Weights of a small mixture-of-experts language model, trained from scratch on English Wikipedia.
Size: width 256, 32.9M parameters.
Experts: 6 experts in each of 12 layers, a softmax router, a shared expert of 512 neurons.
Training: a variant of SOAP for the experts, 499M tokens, 3804 steps.
Below are experts of layer 3 (counted from 0) of a mixture-of-experts language model. Rows are named router (the router's row for the expert), up (a neuron's input weights, with its number) and show model dimensions 0-255. Each number is 50 + 15 x the weight over its row's rms, rounded and kept within 0 to 99.
After each expert's rows: a language model's description of what the expert responds to. This comes from a sample of Wikipedia text that the model never trained on.

# expert 5
router:44 62 24 38 24 51 40 49 46 67 38 90 35 71 45 33 52 59 62 41 68 30 65 37 53 62 78 48 36 57 61 62 66 46 55 66 42 53 60 41 45 21 46 47 58 43 56 37 64 70 55 29 37 63 84 63 27 38 59 32 56 50 51 54 34 35 60 72 51 52 29 57 64 59 29 58 43 11 39 50 57 47 33 53 71 44 52 52 51 48 43 58 39 45 48 52 22 48 80 61 39 46 51 26 33 36 44 61 47 70 58 50 49 19 33 23 48 27 76 13 49 23 77 21 56 63 55 38 43 44 56 31 49 73 82 46 37 35 42 43 34 52 60 56 65 66 70 35 63 58 42 42 52 12 72 43 48 44 55 62 40 52 44 54 50 47 31 53 41 57 23 51 79 64 90 39 69 71 73 70 57 70 53 53 30 28 28 43 52 60 64 68 38 51 61 50 62 54 39 72 46 26 52 43 43 70 43 43 64 31 55 56 54 54 47 48 48 56 68 41 73 23 12 39 54 28 35 56 47 20 58 71 59 28 61 65 41 41 44 60 09 37 46 42 57 37 65 37 65 48 47 48 39 54 40 34
up1:13 36 44 53 27 66 40 58 57 52 28 80 53 54 69 52 23 42 70 47 31 39 41 52 68 60 41 59 69 41 56 66 59 40 29 23 51 25 26 61 58 48 30 39 30 59 54 53 70 57 37 69 53 46 71 84 50 53 34 63 87 23 24 61 37 29 71 73 11 46 52 39 63 42 35 50 31 18 56 61 55 52 35 27 62 67 50 84 33 37 60 45 46 58 46 59 36 46 56 65 30 54 71 63 49 56 28 40 47 62 74 69 35 78 48 27 53 43 80 18 67 41 31 42 46 54 81 45 47 13 32 29 54 27 41 51 50 37 57 48 46 28 34 59 49 42 63 50 46 58 45 45 43 38 57 56 39 78 46 40 55 75 49 31 39 54 54 62 26 25 41 54 42 72 49 59 41 54 51 89 49 78 33 58 51 58 45 49 45 64 84 58 39 58 50 66 40 52 44 44 63 31 48 25 45 60 39 62 48 56 37 38 33 55 50 50 39 56 32 26 61 43 10 68 42 51 49 69 48 43 47 68 56 62 50 64 44 36 31 39 35 56 44 31 59 73 48 54 53 73 51 64 61 44 59 61
What it handles: Articles, copulas and conjunctions in running prose, especially "of" after numbers or quantifiers, as in housing units, of which; some of.

# expert 1
router:46 63 65 63 60 50 55 51 25 40 56 37 68 34 32 44 39 56 30 49 25 46 46 55 40 39 28 36 79 29 44 49 53 61 38 74 54 49 61 62 59 69 55 50 25 54 14 49 59 56 45 55 54 45 72 21 61 50 59 29 38 11 58 63 76 55 49 49 37 52 85 53 37 44 34 56 57 49 48 42 42 62 57 64 17 26 54 47 42 68 75 28 58 61 36 61 41 41 34 41 19 60 46 54 50 39 41 62 74 08 39 55 32 38 65 31 64 36 34 55 53 44 59 48 53 62 37 57 59 45 75 48 24 68 46 49 68 47 52 73 50 49 43 60 29 41 32 43 59 51 35 46 49 40 39 71 48 80 27 53 55 40 58 41 84 49 68 78 59 55 65 44 53 73 64 58 43 31 44 61 64 21 50 29 97 64 71 35 49 40 38 42 64 70 43 17 45 43 44 67 39 46 59 43 63 51 56 35 52 97 21 42 53 43 72 35 68 32 44 55 42 63 73 59 70 55 35 57 36 57 48 81 64 43 47 44 38 83 61 30 68 48 55 46 29 57 53 23 49 64 33 38 74 45 38 55
up1:39 54 55 62 55 62 44 42 54 64 51 56 57 28 37 26 51 37 46 57 57 47 20 38 68 52 55 51 74 47 52 55 42 80 34 68 74 36 66 65 54 47 67 32 61 30 28 63 42 22 49 49 63 64 35 55 53 21 67 42 60 58 70 40 36 72 34 59 36 56 46 77 50 45 51 64 60 41 43 74 51 68 77 59 29 39 41 37 60 64 38 76 29 56 46 31 53 39 23 62 34 43 74 36 52 63 25 42 31 08 45 65 51 36 53 17 46 43 71 55 43 57 70 63 68 56 60 57 72 48 62 37 45 70 55 54 76 28 43 31 81 62 44 55 36 60 63 52 14 56 66 61 36 28 52 48 50 51 29 52 42 52 32 33 74 42 48 30 54 52 49 29 29 50 55 69 59 17 49 57 65 39 73 81 70 55 75 56 44 47 67 71 52 65 64 27 18 52 49 51 50 39 81 83 70 50 39 46 42 91 61 46 34 53 63 73 64 47 36 46 48 53 50 31 63 31 62 59 56 63 49 87 53 37 62 54 44 66 57 29 58 40 59 34 44 60 74 60 56 35 66 41 64 74 61 37
What it handles: Word pieces inside names and rare words (Ce-banu, Sea-man), and "of" after institution nouns like University, Institute, Society.

# expert 3
router:60 29 54 50 73 66 46 76 53 63 79 31 44 69 31 55 14 19 52 51 48 57 24 43 56 37 49 63 49 36 52 39 59 50 53 17 48 46 17 34 27 58 56 50 37 63 61 44 24 47 63 46 53 43 27 50 50 65 53 44 49 37 53 48 37 31 50 62 33 36 64 14 45 57 14 70 53 78 61 45 52 57 46 26 65 57 55 51 52 53 38 40 40 36 95 48 98 61 56 52 68 44 49 64 38 50 34 47 32 65 40 55 38 71 32 51 74 59 42 53 53 43 56 68 43 00 80 53 55 68 65 55 45 72 39 41 48 68 50 23 62 37 50 53 47 37 59 33 46 79 72 49 65 87 29 15 50 50 54 35 45 36 61 66 46 54 53 60 53 36 64 60 61 63 41 73 33 80 68 59 46 52 57 51 39 52 59 49 35 30 44 65 64 59 33 39 29 52 71 46 57 58 43 78 47 34 71 53 49 33 63 54 50 48 67 54 62 45 49 42 46 58 92 59 34 54 38 55 55 32 52 60 33 40 49 37 73 53 61 56 43 74 34 44 45 26 51 61 90 42 37 53 37 59 70 48
up1:38 63 37 62 51 33 45 69 33 72 62 45 44 61 47 61 51 51 46 50 35 41 36 57 49 44 43 59 31 61 49 64 71 40 31 31 58 54 45 47 42 49 53 70 40 31 36 39 50 48 78 80 46 53 47 40 40 30 51 35 55 53 34 82 31 79 41 50 17 38 66 64 53 55 50 57 74 49 53 35 45 63 40 72 52 64 26 40 56 46 42 47 33 44 27 45 67 43 44 36 58 46 36 40 43 64 62 62 32 55 44 69 90 34 52 50 10 44 54 45 43 19 44 84 34 62 75 13 30 67 54 50 20 72 76 56 63 40 56 44 60 64 41 59 52 56 55 52 47 72 48 36 51 29 61 36 38 42 49 15 49 30 35 47 36 37 58 76 39 51 48 41 47 49 35 44 74 38 65 28 42 60 23 67 49 73 63 50 43 53 30 61 59 12 56 59 37 44 52 35 33 48 67 48 62 49 46 52 24 55 33 47 59 51 52 58 66 41 66 63 35 50 99 61 34 57 54 56 84 22 72 26 30 40 35 62 31 55 71 37 28 29 28 40 69 39 42 40 53 82 49 47 56 37 67 33
What it handles: Prepositions, commas and action verbs in narrative biography prose, as in teamed with, looking for, known as, signed, joined.

# expert 4
router:54 50 51 44 52 43 59 66 55 26 23 44 46 40 46 62 89 64 48 62 33 41 55 61 63 47 68 36 31 55 62 39 32 58 62 60 47 52 49 32 59 57 34 51 68 59 63 70 57 41 68 61 64 53 17 51 65 41 52 48 38 60 40 28 65 56 26 44 65 67 35 76 47 51 92 54 62 51 55 53 44 49 50 27 37 66 33 38 46 48 60 50 62 53 63 56 63 58 37 28 53 36 54 32 62 57 58 52 55 75 57 41 35 57 60 78 65 94 25 40 48 67 55 35 47 22 46 20 30 41 41 45 84 32 51 43 49 47 46 42 45 36 50 29 55 25 35 56 47 43 72 58 57 71 87 34 47 55 79 68 53 64 52 37 24 42 62 30 49 42 31 49 35 22 47 48 54 47 43 02 40 46 56 63 33 59 56 59 33 62 44 24 66 44 62 66 55 52 39 32 46 59 48 64 57 49 16 48 62 46 69 41 41 41 15 45 59 65 44 58 41 61 61 31 75 53 19 66 51 59 45 36 35 79 46 64 41 12 52 60 80 30 78 88 61 49 46 81 35 51 54 41 59 40 51 68
up0:62 60 55 31 47 65 29 49 37 47 45 30 58 57 47 56 84 61 28 47 80 53 54 52 47 54 55 42 52 33 26 18 69 55 76 38 64 75 56 55 59 52 36 58 46 26 85 36 34 54 68 55 48 47 52 43 67 54 47 45 56 63 32 58 41 39 48 55 53 31 62 63 50 58 51 55 37 54 41 44 32 18 47 39 70 35 60 63 24 80 66 68 49 43 61 42 46 35 40 41 42 50 52 62 50 77 48 42 46 32 29 44 58 57 46 32 45 37 44 32 84 72 56 38 60 32 21 51 44 33 49 58 70 69 50 39 51 37 46 50 52 82 26 50 73 09 47 40 59 50 49 29 48 46 59 36 67 16 27 48 30 49 48 58 33 49 38 33 57 50 70 36 33 50 51 50 46 50 47 34 38 61 61 73 38 56 73 58 39 58 46 25 61 65 32 64 34 58 17 53 54 37 07 96 43 70 89 39 61 54 28 72 65 61 17 46 56 58 55 23 71 37 51 45 41 63 39 38 35 54 29 39 56 63 15 52 57 46 53 75 65 45 62 54 38 72 38 50 75 32 43 48 44 52 82 45
What it handles: Suffix and continuation pieces after a partial word or hyphen (th-umb, th-row, fast-), plus ordinal words like first, second, final.

# expert 0
router:36 36 59 33 23 45 55 36 51 47 65 33 41 36 84 43 48 38 27 48 63 70 62 31 51 43 02 79 59 73 41 62 18 36 41 47 54 45 42 67 57 48 56 23 52 45 51 56 53 46 30 41 42 50 37 68 56 53 41 76 60 78 45 52 64 61 45 30 59 30 46 55 47 50 31 49 60 80 57 48 67 43 56 52 66 40 50 51 62 23 33 73 60 53 36 43 46 49 31 69 70 62 50 34 54 55 58 29 29 25 60 51 74 54 47 73 22 26 62 74 45 66 11 73 36 69 45 66 32 48 44 54 28 50 44 71 70 23 43 50 34 82 57 60 62 61 54 58 36 41 42 44 36 49 52 49 46 51 38 57 50 61 39 53 33 52 56 54 65 68 68 16 29 70 53 36 77 44 48 41 39 36 50 62 43 62 34 56 66 51 51 51 44 39 29 41 66 46 64 58 42 54 77 18 43 56 67 35 50 68 61 67 49 59 66 76 22 38 51 52 51 31 04 53 30 59 85 27 38 61 57 29 44 67 45 33 48 80 35 51 19 65 61 26 46 68 56 47 61 58 58 71 39 50 60 43
up1:67 51 58 30 81 37 50 74 57 45 66 44 50 70 41 27 51 38 31 54 69 57 50 46 44 33 59 56 55 48 46 62 58 38 61 51 40 31 64 74 55 37 52 40 45 45 25 72 42 11 54 41 51 60 61 63 57 65 59 54 73 23 26 76 65 57 42 42 46 59 41 27 33 35 51 61 30 43 44 65 36 42 46 75 00 68 52 41 46 46 73 53 42 71 51 74 56 73 09 44 44 41 64 50 58 76 55 39 37 95 38 38 31 37 53 41 69 57 70 38 36 11 38 58 60 46 45 23 46 29 54 68 23 38 34 49 54 39 54 42 77 75 43 44 50 33 57 30 48 52 63 49 40 44 42 74 41 28 41 58 31 68 55 70 77 50 55 46 62 70 40 41 57 59 45 56 64 44 50 41 79 39 67 36 77 55 67 38 50 36 74 44 50 39 31 52 52 52 28 73 51 39 59 54 69 43 43 66 48 68 48 56 47 30 49 41 56 49 42 38 56 47 71 17 59 53 89 43 43 46 41 35 42 60 41 16 58 63 62 63 31 50 16 50 69 50 37 64 56 30 44 68 38 43 45 74
What it handles: Line breaks, table pipes, list dashes and == heading markers, plus infobox field names like Producers, Species, Genus, Works.

# expert 2
router:51 49 55 85 76 73 44 22 72 55 42 61 60 57 56 59 40 60 71 61 47 60 34 64 42 66 49 43 48 51 33 48 61 35 48 42 69 60 56 57 39 43 48 68 64 31 47 44 34 50 29 47 40 59 60 49 37 48 50 74 51 61 65 78 34 46 62 54 57 59 50 31 54 40 49 27 32 46 64 63 37 44 56 90 61 61 63 54 28 52 51 40 45 69 39 46 37 69 60 48 48 55 65 96 41 54 55 56 62 47 49 44 67 63 52 44 41 42 47 74 44 51 27 58 57 63 41 74 70 43 29 44 60 30 25 50 22 66 79 54 72 47 41 52 26 67 54 62 26 37 35 56 62 52 30 84 46 18 41 24 45 58 39 39 78 44 37 34 35 56 54 76 52 31 24 69 14 39 28 63 61 70 35 45 63 24 43 42 77 62 49 68 35 31 62 73 39 44 46 41 74 62 27 55 30 42 36 85 19 35 27 41 53 62 48 51 28 57 38 53 56 92 64 52 44 50 90 43 61 52 60 16 71 42 52 62 54 69 37 50 48 54 22 61 56 50 38 45 22 53 64 56 50 43 50 45
up14:54 71 39 74 42 39 49 68 47 63 52 38 71 32 36 14 34 67 64 36 52 42 49 29 46 44 39 39 37 48 73 67 60 22 58 43 56 70 60 24 67 83 49 58 47 55 29 52 68 35 44 50 39 56 53 62 61 49 44 38 50 56 52 55 45 52 55 49 39 71 15 14 37 45 55 55 14 60 59 46 40 53 49 84 24 24 47 86 45 28 48 48 57 41 46 74 61 76 63 33 49 48 66 50 46 55 52 43 50 47 77 45 65 43 41 52 33 85 35 47 34 54 65 73 72 73 66 49 54 47 59 46 34 57 26 40 43 61 48 43 80 69 30 57 47 43 70 74 55 64 59 84 59 49 55 54 98 57 41 41 30 37 22 37 42 66 38 37 34 31 39 68 76 25 35 62 67 64 22 43 78 57 42 55 50 34 42 56 71 46 34 39 58 39 60 48 62 33 43 54 08 46 50 56 29 40 53 50 31 47 16 33 65 45 45 44 57 57 54 61 85 50 59 41 41 43 48 73 70 20 47 35 50 29 60 57 52 48 50 57 66 54 30 61 40 54 73 55 63 66 40 48 41 57 56 51
What it handles: Pipe separators, digits, month names and colons inside sports tables, stat rows, coordinates and infobox date fields, e.g. January 19 |.